{"d_expert": 64, "normalize_top_k": false, "balance_bias": false, "lr_router": 0.00083, "vocab_size": 46230, "beta2": 0.95, "steps": 3991, "dataset": "wikipedia_en"}
Below are experts of layer 8 (counted from 0) of a mixture-of-experts language model. Rows are named router (the router's row for the expert), gate (a neuron's input weights, with its number), up (a neuron's input weights, with its number) and show model dimensions 128-255. Each number is 128 + 32 x the weight over its row's rms, rounded and kept within 0 to 255.
After each expert's rows: a language model's description of what the expert responds to. This comes from a sample of Wikipedia text that the model never trained on.

# expert 0
router [100 132 119 132 123 153 133 147 107  92  65 140 129  79 180 119 167 109 161 118  80 120  56 196 182  70 151  72 131 145 121 164 100 107 115  94 176  99 162 109 118 159 116  94 117 149 148 146  79 138 184  85 145 131 111 148 138 180 136 136 168 125  90 166 117  95 113  97  80 114 154 106 161 106 100 164 120  84 124 112 119 139 105 132 139 111 155 108 161 176 117 164 156 128 172  73 102 117 142 145 160 154 174 134 154  68 136  97 110 132 171 153 169 122 206 128 131 112 118 117 130 119  89 214 145 167 121 148]
gate0 [104 106  79 134 127 141 150 133  93 102 134  72 133 113 156 123 110 143 150 126 137 137 174 165 109  88 168 156  96 145 166 128 102 196 117 142 156 119 174 158  88 161 138 141 129 139 104 142  77 112 107 111 167  66 138 122  59 134 154 155 122 207 109 179 119 206 161 104 124 117 115 167 107 138 153 135  99 140 115 135 183 108 153 105  93 171  97 147  78 145 164  63 144 101 128  61 123 140 121 144 166 127 157 109 156 167 225 146 164  69 112 111  71 163 142  80  89 161  83  82 190  82 113 181 164 139 100 104]
up0 [173 195  99  83  80 150 159 115 128 117 171 115 153 173 154 148  65 127 119 126 123 125  99  99 164 116 161 151 132  85 119  69 146 126 145 173 165  98 113 138 148 117 181 206 109 163 124 113 153 163 113 169 145 183 150 130 163  93 140 119  95 166 131 131 119  95 119 158  98 122 113 123 153  96 100 149 144  93 155 131 112 134 147 120  93 143 127 158 104 103 206  83 180 104 178 161  86 113 114 127 129 106 108 137 117 146 156 123  83 106  52 175 112  60  66 151  37  67  89 146 197 210 142 125 177 171 192 132]
Mixed fragments, clause openers

# expert 11
router [125 166 148 169 127 114 157  90 153 120 129 124  82 109 111 114 112 112 158 112 113 118  98 154 163  98 148 104 210 132 138 123 100  59 119 119 171 139  83 145  90 127 168 186 106 142 117 145 116 201 107 142 165 185 142  82 104 151 148  91 166  99 154 103 130   2 132 221 106 140 187 134 116 131  53 154 124  74 176 108 171 163 104 198 154 132 122  88 113 132 143 108  93 145 141 134 116  96 136 165 159 159 129 130 138 113  66 124 127 145 192 139 118 199 157 181 118 148 121 137 142 128 119 151 121 159 132 150]
gate0 [133 128 115 110 188 110 125 194 111 185 162 157 121 131 182 151 123 117  87 188 111 150  79 101  92 127 163 179 119 145 146 136 170 116 106 153 144 107 135 114 123 181 103 175 117 112  82 145 138 115 171 152 182 114 157 102  79 163 156 149 131 126 119 146 142 172 156 171 116  92 121 113  93 156 155 101 138 137  88  90 125 117 103 126 129 187  81  95  68 144  99 115 171 147  92  99 129  83 111  79 150  85 135 139 157 132 140 137 129 108 154 126 101 144 161 131  99 135  92  91 157  70 153 125 117 147  94 143]
up0 [173 192 141  87  97 170 176 109 112 153 138  95 148  93 148 177 122 116 172 133 121 125 158 114 155 119 147 136 126  94 179  41 106 113  62 163 144  99 150  93 187 128 163 137 173 121  77 150 118 155 131 107 108 161 141 111 135 172 118 157  66 112 126 142 142  75  79 172  83 158 120  85 144 138  26 138 116  65 118 128 121 120 151 145  56 134  82 118 172 122 217 128 127  59 178 127 130  87 143 116 135 143  92  96 147 199 161 130  71  86 149 139 138  82 116 144 107 140  86 148 226 122 119 160 143 105  84 197]
"ar"/H syllables

# expert 23
router [165 152 116 155 163 188 108 104 142  99  96 145 190 118 173 119 172  90 117  83 127 117 106 118 181 153 163  59 156 144  81  70 122 115 116 112 138  82  88 105  98 131 122 153 132 152 205 113 148 161 154  99 188 164 102 127 175 155  87 181 123 134 134 163 128  93 152 119 132 163 157 146 182 156 100 158 122 124 141 146 108 160 140 153 164 120 113 147  94 146 117 111 166 174 162 125 155 131 208 165 174 153 189 139  52 149  87 120  97  99 100 199 142 156 144 115 108 129  92  94 128 179  79 103  86 129 156 143]
gate0 [123 127 161  62 100 126 151 125 133 126 157  81 160 161 167 119 124 125 132 125  90 122  97 108 102 134 155 190 146 155 137  82 127 186 150 130  82 110 200 176 152 146 108 142 145 152 145 103 138 127  93 107 156  71 130 106 111 120 210  91 114 126 158 114 126 173 178 125 125 112 127 124 141 143 154 117  95  81 134  85 102  98 148 157 110 173  78 100 137 159 165 123 115 135 158 135 154 106 124 144 151 114 153  89 146 154 136 162 149  87 103  91 116 149 131 168 105 142 145  87 132  64 114 134 113 166  75 148]
up0 [131 171 170 123 117 136 128 118 109 107 163 128 128 113 141 184  98 109  93 111 147 113  93 114 121 134  88 151 145 123 120  99 126 138 107 150 100  69 134  75 134 172 154 145 139 116 139 104 164  88 128 163  80 142 158  59 157 110 111 116  65 119 149 109 126  73 125 149  66 107  80 131 134  97 134 181 156  69 174  88  94 134 199 107  70 120  76 110 104 123 127 110 131 110 167 160 114  87 165 169 152 169  87 127  96 193 161  57  40 140  75 145 178  86  79  97 128 138  94  98 106 176 144 154 124 157  99 119]
Prepositions after subjects

# expert 30
router [179 100  62 137 133 135 101  99 155 119 129 137 135 146 155 105 167  83 129 117 110 106  61 106 135 144 120 130 152 163 147 112 131  81 172 116 166 102 153 107 119 143 133 171 119 145 150  95 107 109 170 100 151 130 128  61 127 141  94 114 132 114 137 127  71 116 165 114 115 171 125 148 134 139  70 175 131 107 172 139  95 127  88 135 120 142 101 107  89 174 132 123  96 107 142  73 163  91 143 122 136 117  68 153 137 123 100  97 116 155 142 134  94 126 164 129  63 103  78 122 157 199  90 168 107 139 113 155]
gate0 [138  61 105 124 154  84 127 143 105 182 110 106 128 130 143 139 107 116 157 155 113 144  80  96 153 128 149 185 142 136 104 154 179  83 102 111 145  88 165  73  90 150 156 162  87 130 125 139 172 139 124 122 143  96 179  65  48 139 193 158 142 142 138 125 155 203 155 150  84 115 119 121 106 134 151 103 116  95 106 142 145  79 154 151 123 129  75 102  64 120 148  87  94  98 151  55 194 113 136 172 105  86 148  78 136 136 155 195 118  96 114 131 121 150 120 158 113 159  92 103 154  94 147 128 153 176 165 165]
up0 [187 142 121  67 123  86 191 192 108 149 129  98 176  80  86 175 124  94 159 133 126 142 127 113 137 127 153 109 106  90 190 131 127 144 126 154 131  56  90 134 150  94 122 168 140 118 119 115 192 155 110  64 171 125 132 108 121  99 125 165  65 150 129 128 126 132 132 152  77 163 163 115 135 100  87 192 141 149 137 133 121 128 151 133  79 149 118 156 127 137 198  96 170  53 124 132 142 140 148  90  97 145 114 139 137 113 168 106  87 119 128 118 123 109 173 128 127 116  95 189 140 150 142  88 119 141 154 154]
Years and parentheses

# expert 38
router [128 113 138 180 182 194 105 129 128 108 117 147 140  76 139  92 152  67 125  93 176  62 138 152 155 138 144  57 113 139 169 148  72 135 133 116 152 132  46 136 122 110 150 115 103 150 139 146  86 110 135 114 183 120  84  89 186 197  49 111 165 135 116 216 128 126 150 128  87 156 139 126 152 151  84 173 122 132 158 124 142 123  75 168 182  85 109 136  82 149 160  83 122 131 146 143 147 108 138 183 145 115 143 166 124 115 138 104 133  92 147 113  79 200 150 101 109 163  87 119 159 159 121 130  93 158 188 147]
gate0 [133  92 122  96 170 127 154 152  76 175 137  81 178 145 149 158 117 107  87 135  77 123 152 131 135 100 154 125 138 157 155 169 118 151 115 155 138  64 101 143 110 144 108 117 131 131  63 117  73 150 155 134 126 132 126 100  59 127 167 176 125 132  76 183  56 192 100  89  95 125 109 142 122 132 155 124 106 114 123 102 126 124 130 101 111 106 115  81  49  98 120 142 140 119 103  67 108 103 124 108 138 133 146 147 187 125 170 129 102  78 120 136  80 134 101 122  69 138  71  58 208 110  92 112 152 153 164 160]
up0 [142 135 110  97 132 138 152 130  95 132 158  91 157  86 127 156  83  73 136 146 153 120 104 160 145 160 140 135 153  83 143  75 109 162 136 134  91 111 138 112 133 168 177 118 106 126 148 142 138 176  79  77 182 155 115  98 134 121 137 121  80 123  89 148 170  75 102 172 113 149  94 136 121 107 110 196 142 152 178 113 138 103 165 145  55 103 102 136  85  88 108  96 196  77 140 161  76 113 119  97 139  68 120 136  82 117 157 118  64 118 105 107 139 126  64 133  87 118 116  94 134 137  81 160 102 125 148 152]
Digits in coordinates

# expert 44
router [ 82 198 168  97  80 108  48 129 154 102 117  95  77  41 137 101 151 121 126  82 149  99 140 162 144 115 126 128 209 122 133 106 104 106 148 138 146 109 105  80 148 181 169 156  54 198 156 109 109 172 108  85 126 160 153 131 149 149 136 107 119  78 219 156  87 141 148 185 112 125 183 144 131 137 119 115 144  84 144 110  81 101 122 135  82 136  84  74 122 148 162 163 125 155 138 127 157 108 130 132 186 115 133 123 155 141 111  75 141 131 143 157 157 136 108 152  75 179 131 101 123 152  84 163 121 189 176 144]
gate0 [106  85 124 100 171 127 154 146 108 139 174 156 150 115 204 160 114  59 131 169 156 122  95  64 125 113 143 202 146 145  93 130 168 140 119 104 115  73 151 119 124 146  77 184 131 140  80 128 115  99  94 122 135 133 173 121  54 138 116 120 125 160  82 162 135 167 186 141 136  31  93 146 124 169 150 119 169 131 138 147 125 100 114 124 125 170 112 126 103 145 150 142 108 132 159 114 130 140 149 120 147  95 140 124 144 197 161 156 133 110 101 118 120 117 140 120  98 149 130  50 172  62 153 111 183 132 145  86]
up0 [168  87 143 106 137 159 150 124 158 121 146 114 123  95  61 156 126  86 122 117 224 106 118  99 175 135 116 121 126  92 143  90  93 106  90 147 163  84 176  96 127 133 178 155 143 101 164  70 164 125 119 110 162 141 152 165 160  92 126 118  38 140  88 102 176  97 158 150  69 134 137 133 130 125  53 162 159 116 141 105 135 162 146 101  68 111  63 133  98  62 158 119 192 103 180 144 171 113 125 108 151 147 106 122 123 137 122 105  27 125 118  91 126 104 141 153  91 124  67  92 103  85 137 161 158 116 100 115]
Mid-word pieces

# expert 39
router [160 125 105 157  82 145 158  74 158 112 116 176 143 159 139  98 169 128 133 132 173 114  89 134 138 121 115 143 109 130 189 153 109 105 237 158 190  80 137 137 126 180 152 110 119 110 161 126 134 164 156 112 164 123  90  62 129 148  89 125 178  80 114 120 135  98 142 144  98 172 177 114 188 158 129 126 140  98 181 141 188 144  58 173  82  90 144 152  77 141  61  82 161 153 109 104 103  81 156 122 159 157 140 132  95 133 127  97 135  87 109  89 116  65 137 159 127 146  89 129 152 161  78  96  86 205 228 115]
gate0 [121  67 126 143 193 149 119 119 115 102 118 146 135 130 184 137  62 163 107 123 129 100 139 104 109 138 153 139 104 102 147 107 153 179 122 143 158  99 147 126 111 152 112 142 134 128 107 103 121 126 102 130 121  97 131 112  55  86 158 191 120 112 114 172  99 164 128 139  66 100 157 152 117 125 147  98 162 118 150 100 154 136 131 135 154 210 134 137 106 133 145  85 133  71 133  62 151 118  92 112 111 155 107 133 159 113 143 111 122  92 116  70  85 138 133 105 110 123 126  98 154  66 128 186  92 180 176 126]
up0 [125 162 136  86 134 109 135 163 104 130 141 133 145 118 150 161  71  90 187 109 167 166 136 118 112  80 118 168 112  76 162  75 159  84 126 166 167 102 104  62 104 125 145 137 179 103 122 131 152 190  95  87 114  87 139 141 129 161 148 106  60 203  78 129 121  45 163 130  88 180 106 163  95  74 132 198 194 137 144 161 161 151 123 151 103 151 109 145 142  89 154  66 134  79 198 140  91 119  94 128 110 140 138 131 139 110 174 151  30 145  86 110 109  54 134 133  76  60 114  82 233 171  90 123 123 167 150 140]
Number punctuation, speech verbs

# expert 45
router [111 101 102 170  72 147 124 119 194 109 123 154  92 151 124  67 175 101 118  70 127  66 157  99 156 101 132  97 115 129 173 128 124  99 200 112 145 105  78  89  69 220 170  93 115 171 189 146 112 121 118 177 162 170 116  86 155 150  84 124 105  94 200 120  64 141 145 127 122 161 169 160 157 147 112 134  56 137 168  99 102 148 125 123 127 151 140 121 135 124 174 133 165 145 151  99 142  79 130 169 159 113 180 174 165 146  44  91 128  96 104 139 173 148 122 101 136 150  54  89 141 143 103 113 125 175 141 148]
gate0 [114 134 129 130  83 123 112 128 133 135  97 154  90 153 143 151 131 152 118 153 115 165 154 103  93 102 106 164 118 129  88 116 106 152 209  63 147  88 165 136 139 139 107 154 132 114 102  89 117 102 148 143 117 143 132 117  66 150 167 127 121 149  83 116 176 160  93 158 163 156 100 170 100 122 161 104 132 145 144 147 129 148  82 116 109 205  85  94 102 137 117 169 181 129 133 103 155 126  92 110 159  55 140 148 185 125 116 142 115  90  80 114 107 166 144 156  52 105  92  55 171  57 167 160 163 135 151 147]
up0 [159 193  97  81 109 163  91  82 135  84 131  73 132 129 128 130  93 103 115  54  81 126 149 103 152  88 186 109 142 127 144 108 103 129 143  62 125  92 108 132 156 174 174 120 126 135 138  98 149 113 104 130  93 120 123 146 148  64 113 106 103 132 159 122 133 112 152 194 118 112  86  93 115  80 129 147 148 188 151 169 140 209 174 107 125 117  85 153  87  94 149 111 136  62 161 123 140 131  73 147 132 161 147  97 143 141 129 164  45 141  79 104 145 109 109 159 116 108  65 110 215 165 139  98 148 125 105 145]
Articles before descriptive nouns

# expert 7
router [149 173  91 102 104 174 130 146 138 100  86 157 107 150 107 121 101  93 115 127 160 146 131 188 125 149 185  86  98 132 117 132 110 137 120 100 190 102 145  82 108 194 106 156 141 139 187 121  98 125  80  95 138 162 111 123 158  95 151 123 178 125 127  97  78 146 192  98 115 124 160 167 149 146 122 154 134 115 140  87 127 164 166 185 180 159 139  92 102 110  94 131  98 136 122  43 142  81 130 134 137  71 129 106  75  97 112 149 187 219 158 119  75 144 166 197 137 190  57  97 125 118 120 142 123 146 169 179]
gate0 [106 102 128 123 155  79  77 123 129 141 200  75 126 173 126 106  90 115 143 125 103 116 126 110 168 113 162 144  87 126 119  67 142 146 123 164 123  68 154 183 102  95 119 175 161 108  90 131 140  91 148 110 135 120 109  89  93 116 156 152 186 141  97 164 154 197 151 174 110  64 101 147  86 119 134 192  58 118 100  98  96  76 101 121 129 135  81 154  78 117 131 121 125 119 166  91 129 102 174 116 130 155  97 133 173  96 232 192 134 109  76 172  83 142 175 117  74 108 123  92 187  94 162 113 158 121  91  74]
up0 [161 153 165 142 172 110 178 122 100 143 181  85 156 153 160 125 107 143  69 156  92 118 108 174 135  94 142 107 131 110 139  60 130  83 156 132 150 108 102  82 128  72 158 146 123  88 187 121 146 131  81 144 135 118 114 100 142 138  98 168  48 175 124 117 107 101 113 185  82 111 119 109 136  75 121 136  79 141 115 185  92 161 153 149  91  77  79 159 114  97 132  45 156  88 141 151  94  62 124 135 157 168  81 126 100 175 114  85  61 117 125  97 171 106 144  92  73  70  93 122 166 123  89 147 162 171 176 186]
Particles and song titles

# expert 21
router [ 92 180 132 150  93 142 111 151 119  96 165 194 107  92 177 127 158 120 108  93 152 140 124  93 167 112 196 106 151 181 116 156 121 146 100  93 172  75 121 141 157 142 171 130 103 147 136 132  80 182 120 108 122 124 128  92 158 153 164 166 149 135 129 161  90 150 139 122  82 161  92 146 162 132  81 114 121  73 136  67 146 180 144 112 118 107 117 168 105 187 149 131 107 155 134 108 120 141 146 105 101 105 143 134  70 124 104 115 152 130 189 182 215 116 198 153 123 125 112 101 153 158 105 156  60 119 105 127]
gate0 [ 95  41 175  96 166 146 156 153 132 128 160 120 152 131 140 178 114  70  79 154 146 141 145 114 119 136  98 187 128 107 111 117 125 159 106 163 121 111 150 161 146 114 139 138 161 117  94 102 100 121 138 187 145 119 139 150  31 104 188 163 128 134  99 144 101 169 137 167 163 142 111 129 146 126 128 120 143 131 160 149 136  78 107 138  95 199 112 131  71 205 138 142 102 102 171 104 156  86 142  89 174 149 147 157 191 161 189 154 111  93 106  98  98 158 143 125 128 156  94  71 155  84 116 109 157 152 120 142]
up0 [137 167 113  79 137 166 177  88 135 158 179  74 102 112 123 150  97 130 185 124 138 129 103  86 172 138 107 138 118 180 119  85  85 108 140 150 108  74 153 140 140 139 187 160 136  98 103 100 135 111  77  98 149 142 127  87 187  96 139 128  54 151 143  85 128  89 108 183 107 141 112 112 115 131  73 175 149 133 163 145 132 145 189 121  84 140  44  81 131  77 173  96 116 112 174 140 152  98  80  54 128 140 103 110 125 148 165 153 113 111  76 115 114 125 106 149 114  87  82 123 167 151 114 139 144 104  81 106]
Mid-word pieces, compass directions

# expert 22
router [106 166 156 168  74 151 118 149 180 118 138 134 127  94 176 134 143 108 164  79  99 113 104 176 150  75 188 127 157 120  84 168  69 110 159  93 161 175 151 117 134 189 120 130  72 147 112 135  88 142 117  77 177 123 141 123 166 178 128  98 136 147 151 112 119  62 144 188  82 143 135 134 118 133 128 141 108 153 171 135 119 166 121 161 120 175 160 100 122 143  87 152  54 103 100  89 109 149 155 115 159 145 164 166 114  54 115 126 230 149 154 141 153 170 169 172 127 119  72 112 166 148 128 123 111 184 123 136]
gate0 [121  90 133 128 118  87  95 155 129 126 159  94 106 120 168 161 157  97 143 169 132 134 122 132 109 122 163 149 128 176  88 194 166 155  91 126 164 116 161 165 134 117 119 142 135 116  82 117  55 127  94  95 153 100 107 131  78 174 175 112 179 171 107 128  84 152 116 138 131 130  95 162  62 159 167 148  83 129 147 103 153  79 136 106 125 191 100 136 127  91 127  91 152 137 124 101 124  98 144 128 102 131 148 114 148 133 173 131 173 117  85  56 106 114 151 156 106 129  98  37 145  81 128 149 123 173 104 152]
up0 [196 116 132  96 180 164 113 137  88 142  95 126 113 135 113 143 112  93 110 124 150 113 136 141 199 140 138 139 106  89 194  79  96 107  98 128 141  90 109 122 133  95 162 176 131 119 126  85 120 187  56  84 104 104 106 105 155 126 118 144 109 143 131 125 176  23  67 169 100 122 130  48 101 131 148 174 134 146 148 157 102 153 138 121 129 133  79 133 113  93 169  99 123  86 120 151 122  74  91 121  85 120 113 119 125 212 135  81  73 127  57 101 101 113 107 116  75 129  46 110 196 139 136 118 188 162 142 183]
Foreign name syllables

# expert 37
router [122 156  96 205  83 168 150  69 138 107  82 141  99 136 124  95 124 102 121  66 138 109 103 116 167 128 143 127 156 147 140  52 108  90 123 130 167  77  91  93  79 215 132 108 144 179 144 109  95 108 145 133 185 136  91 129 186 171  97  94 134 117 156 161 140 122 148 124 119 156 202 146 152 173 120 143  92 118 137  90 103 149 133 174 158 173 105 103 148 148 120 181 119 149 174  92 183 103 192 144 173 152 201 166 135 125  80  84 166 139 140 111 142 101 140 151 158 119 102  88 137 143  89 149 103 142 149 152]
gate0 [ 97 104 167 159 136 136 129 132 113 175 150 102 171 127 132 201  97  97 125 155 126 175 132 134 128 153 176 156 152 106 162 167 138 160  82 170 158  59 180 111  88 149 139 136 161 143  91 122 111 124 120 121 113 104  88 143  29 139 128 169 147 117 110 139 142 137 181 132 165 105 145 116 120 142 160 147 140 159 105 126 116  65 120 128 170 149 129 117  82 150  90 127 178 112 167 115 170  79 120 147 140  99 108 117 164 185 179 190 128 126 109 130  88 157 135 128 108 120  93  70 130  76 146 166 144 126 147 141]
up0 [139 183 126 105 123 143 124 115 116 132 111 140 158  95 119 197  97  99  97  73 141 136 117  87 157 130 127 166  76  90 161  84 159 147  75 144 108  69  90 122 154 171 159 170 110 106 154 119 145 117 173  98  86 108 109 108 164 137 148 186  97 151 164 107 141  79 123 151  87 137 138 102 123  69  81 158 139 116 128 159 167 163 175 103 100 134  91  93 117 106 143 122 183 114 185 155 106  81  89 121 139 102 114 113  85 222 117  80  34  96 116  88 140 124 100 157 128 120  62 130 184 134 138  75 117 191 131 105]
Conjunctions and prepositions

# expert 16
router [ 99 124 107 216 148 114 154  73 150 132  95 194 135 129 114 119 157  72 138 135 114  67  61 148 163  95 127 116 109 164 170 121 104  96 177 143 157 123 109 120 105 127 127  75 101 141  89 165 111 161 144  97 140 136  78  75 150 173 106  79 170 165 125 149 126 149 152 128 148 157 177 160 154 195 142 138  61  52 162 121  99  90 107 165  98 145 117 110  88 163 147 119 140 147 141 105 143  80 134 148 160 139 155 156 113 104  56  87 151 111 122 146  98 112 155 138 102 143  94 120 139 187  86 151 110 201 170 132]
gate0 [ 95  77 122 146 140 145 113 155 104 118 125  96 110 126 129 132  87  95  51 148  81 139 127 125  99 154 145 177 121 143 193  94 146 150 150 126 139 155 160  62  83 151 136 189 151 153 103 104 114 152 138  93 119 101  97 113  77 109  84 126 157 212 100 143 155 161 161 160 115  73  89 124 134 179 140  97 102 107 122  83 155  94  90 107 129 144 136 129 135 148 132  74 144 100 140 145 161 107  94 111 147  96 167  99 176 123 135 143 153  93  96  74  87 121 118 111  63 105  89  44 212  87 147 158 126 178 124 108]
up0 [137 199 135  95  97 175 105 125 106 130 164 109 155 142 143 181  74 111 163 105 135 148 136  91 152  86 143  61 130 121  89  60  88 160 116 171 120 118 109  98 145 145 189 120 182 126 137 127 125  91 135  98 131  98  90  62  99 142 102 138  63 172  77 142 118  85 126 131  74 147 120 107 134  96 110 149 155  91 172 142 126 138 157 169  83 115  60 107  72  78 184 116 211  85 157 147 144 140 107 150 121 138  88  97 135 161 155 108  35 107 117 157 138 101 105 167  85 123  51 110 181 101 118 126 118 172 163 114]
Clause-ending punctuation

# expert 56
router [103 133 144 147 128  97 139  42 177  84 101 137 120 134  74 101 146 132 132  61 154  68 113 149 120 141 145  28 115 175 178  90 100 132 165 149 142  89 128 115 111 140 121 152 124 125 117 112  79 115 116 122 159 139 106 113 136 138  73 160 141 104 163 128 124 142 135 171 100 148 146 184 153 160 154 160  92 123 138 108 127  71 137 173 152 146 167 107 113 114 124 131 149 131 131  74 157 126 119 132 162 159 139 147 138 121 117 130 195 108 141 153 135 141 156 137  84 115 103 119 188 191 109 113  62 158 108 143]
gate0 [ 88 116 128 126 159 113 123 164 106 146 160  83 116 150 175 122  73 124  97 149  96 116 169 133 117 146 122 130 129 137 163  99 123 156 133 141 139  84 143 134 148 146 113 136 165 147  67 116 108 141 156 153 139  89 140 127  89 152 159 129 130 150 125 141 102 147 129 129 104  80 127 155 127 180  97 132 143  93 119  64 110 107 130  55 102 140 126 113  64 125 144 100 127  92 150  60 141 113 128  67 174 104 136 125 191 142 120 127 122  82  86 153  96 132 126 114  82 112  99  56 162  74 148 167  86 150 151 165]
up0 [224 173 151 107 103 150 114 119  90 159 147 119 134 110  88 197 120  73 135 108 167 104 153 151 145 108 122  95 127  94 142 123 112 150 141 152 144  45 115  97 134 107 178 138 117  94 115 130 146 118 146 131 132  71 125  88  91 144 122 160  87 185 104  93 142  83 118 155 115 131 134 101 123  84  88 163 155  37 144 168  56 136 175 115  53 120  57 155  92  50 170  84 177 120 213 147 131 109 130 131 133  79  96 118  97 181 175 105 127  92  90 157 125 108 117 132 101 128 109 124 204 179  79 171  91 127 128 162]
Clause-joining punctuation

# expert 52
router [185 138  81 142 115 173 130 124 164 101 160 159 128  78 136  68 187 104 142  80 163 102  78 126 172 138 146  83 137 145 145  58 126 114 175 134 163  89 110  87  89 140 152  84  88  88 157 150 110 118 147 137 163 156 120 101 188 135 121 106 138 144 121 202  85 143 187 165  85 185 168 130 160 131 136 123  84 150 148 174 140 139 132 129 177 150 121  66  75 179  78 119 106 154 174  87 175 140 169 138 153 137 159 121  86 110 103  86 104 125 124 141 130 147 129  93  83 131  91  92 171 190 101 192 108 188 163 169]
gate0 [103  45  88 130 157  82 202 135  95 170 182  65 159 148 130 181 134 124 115 145 164 141 165 122 116 115 141 192 179 152 117 169 148 126  99 136 182 102 149 126 109 189 111 171 152 149  67 153 142 152 114 123  93 142 120 139  75 133 171 170 117 192 127 196 131 174 113 196 138 104 129 127 167 165 166 142  93 132 131 133  79 107 134 129 152 127 101 134  84 152 102 143 103 121 169  97 189 100 144 126 147 120 118 125 134  87 207 152 159  49 100 106 103 128  62 133  84 147 133  41 134  14 121 150 158 122 159  90]
up0 [132 170 136  92 125 159 152 101 110 157 140 105 168 122 146 147  65  91 101 133 196 121 137 165 125 122 164  98 114 123 120  98 164 133 167 177 122  82  87 128 169 148 191 203 125  83  92 100 170 134  80  90 163 134 127  53 140  94 136 130  44 157 146 121 125  93 110 122  56 134  66 126 112  83  54 241 131 159 131 157 163 123 168 147  66 126  60 126 102 134 136 116 148  70 141 124 132 126 120 104 135 160  99 153  90 126 139 100  60 116 118 111 128  96  94 156 131 145  81 151 202 151 107  96 130 156 137 177]
Prepositions after nouns/verbs

# expert 1
router [145 138 154 122 103 107  93 102 168 118 120 145 151 138 158  73 152 123 142  83 154  93 160 177 142 142 142 157 122 200 179 110 109  82  86 124 169 161 149  92 117 163  95 177  64 163 121  90  79 125  67 120 166 208 126 135 172 139 123 157  79 121 187 127 109 114 207 157 109 146 116 153 120 122 148 148 114  66 191 130  95 106 135 143  39 139  93 123 109 138 110  97  99 142 116  87 153 129 159 143 138 161 116 186 112  52 147 128 131 118 154 152 127  95 147 185 121 135 149 106 184 141 138 110 138 138 163 133]
gate0 [111 100 132  89 106  90 114 155 115 110 155  85 138 127 172 142 116  88 146 149 142 157 160  90 108 148 120 217 118 150 127 141 129 135 145 123 157 132 171 116  82 117 145 190 123 111 115 140 100 104 140 122 142  87 125 121  50  77 160 111 117 123  85 149  78 159 123 179 118  88 113 156 104 152 114 103 134 159 150 162 136 145 118  88 132 150  96 131  98 137 161  76 150  68 180  59 139 112 131 113 101 115 104  98 178 159 176 140 134 121  88 123  66 153 120 117 122 129 108 120 198  69 152 158 136 168 146 143]
up0 [127 139 120 102 108 140 171 107 109  91 127  86 113  82  74 140  91 100 123 131 115 163 125  96 128 119 121 174 118 115 132  84  84  87  84 140 185  75 121 153 121 145 155 157 161 103 175 103 107 106 119  96 127 135 110  56 134 121  68 133  61 123 119 123 191  80 122 168 110 152 149 103  75  81 111 196 207  75 131 230 127 169 153  98  90  82  94 152 123 131 223  64 122  97 217 166 127 141  79 111  68 156  91  73 103 144 149 101  99 123  91 152 133 109 149 143 134 104 102 151 146 155 121 128 143 164 116 136]
Infobox field names

# expert 51
router [128 142 118 154  93 132 138  98 127  87 124 178  99  94 131 120 128 100 109 118 117 132 117 148 145 125 172  75 149 173 155 171 107 100 169 122 129 106 130 107 135 144 158 101 147 121 101 132 107 108 135  91 170 162  63  94 109 169 149  80 180 114 124 124  95  63 114 130  92 142 130 156 176 165 128 174  81 111 153 136 129 119 125 160 127 148 129 121 136 163 133 135 145 117 171 135 150  97 109 142 124 201 175 191  79  69  95 116 199 140 171 130 124  95 120 155  94 132  94  88 126 153 105 146  94 187 171 164]
gate0 [170 104 156 120 126 124 125 140 130 111 135  94 162  99 149 118  75 121  94 139 120 157 133 182 133 127 139 209 107 114 191 114 143  88 127 147 155 119 190 154  83 161 117 145 100 158  81  92 103 169 172  96 118  80 107 100  47 101 173 122  78 158 132 124 150 205 112 132 145 129 109 140  77 123 113 128 145 163 139 131 176  76 137 140  69 152 170  81 132 154 145  74 148  75 155  88 165 119 137 140 118 101 170 129 201 150 195 145 102  94 108 123 122 118 117 139  77 126 100 100 153  84 103 169 135 153 166 108]
up0 [163 201 109  78  99 144 159  96  88 140 171  92 131 121 165 178 137 127 169 153 135 127 110 108 148 154 136 120 132 134 150  92  99 150 117 143 131  81 174 134 135 148 177 137 141 111 135 128 140 206 103 166 143 114 119  98 131 114 139 156 115 123 132 170 152 143 109 185 149 129  88 122 136 106 117 159  92  81 126 169 116 162 188 137  94 154 139 138 114 115 167 105 212  77 144 165 140  97 100  96 169  90  90 132 100 135 146 116  72  96 109 133 119  77 102 163 130  86 109  70 191 139  74 157 120 141 126 128]
Clause-linking conjunctions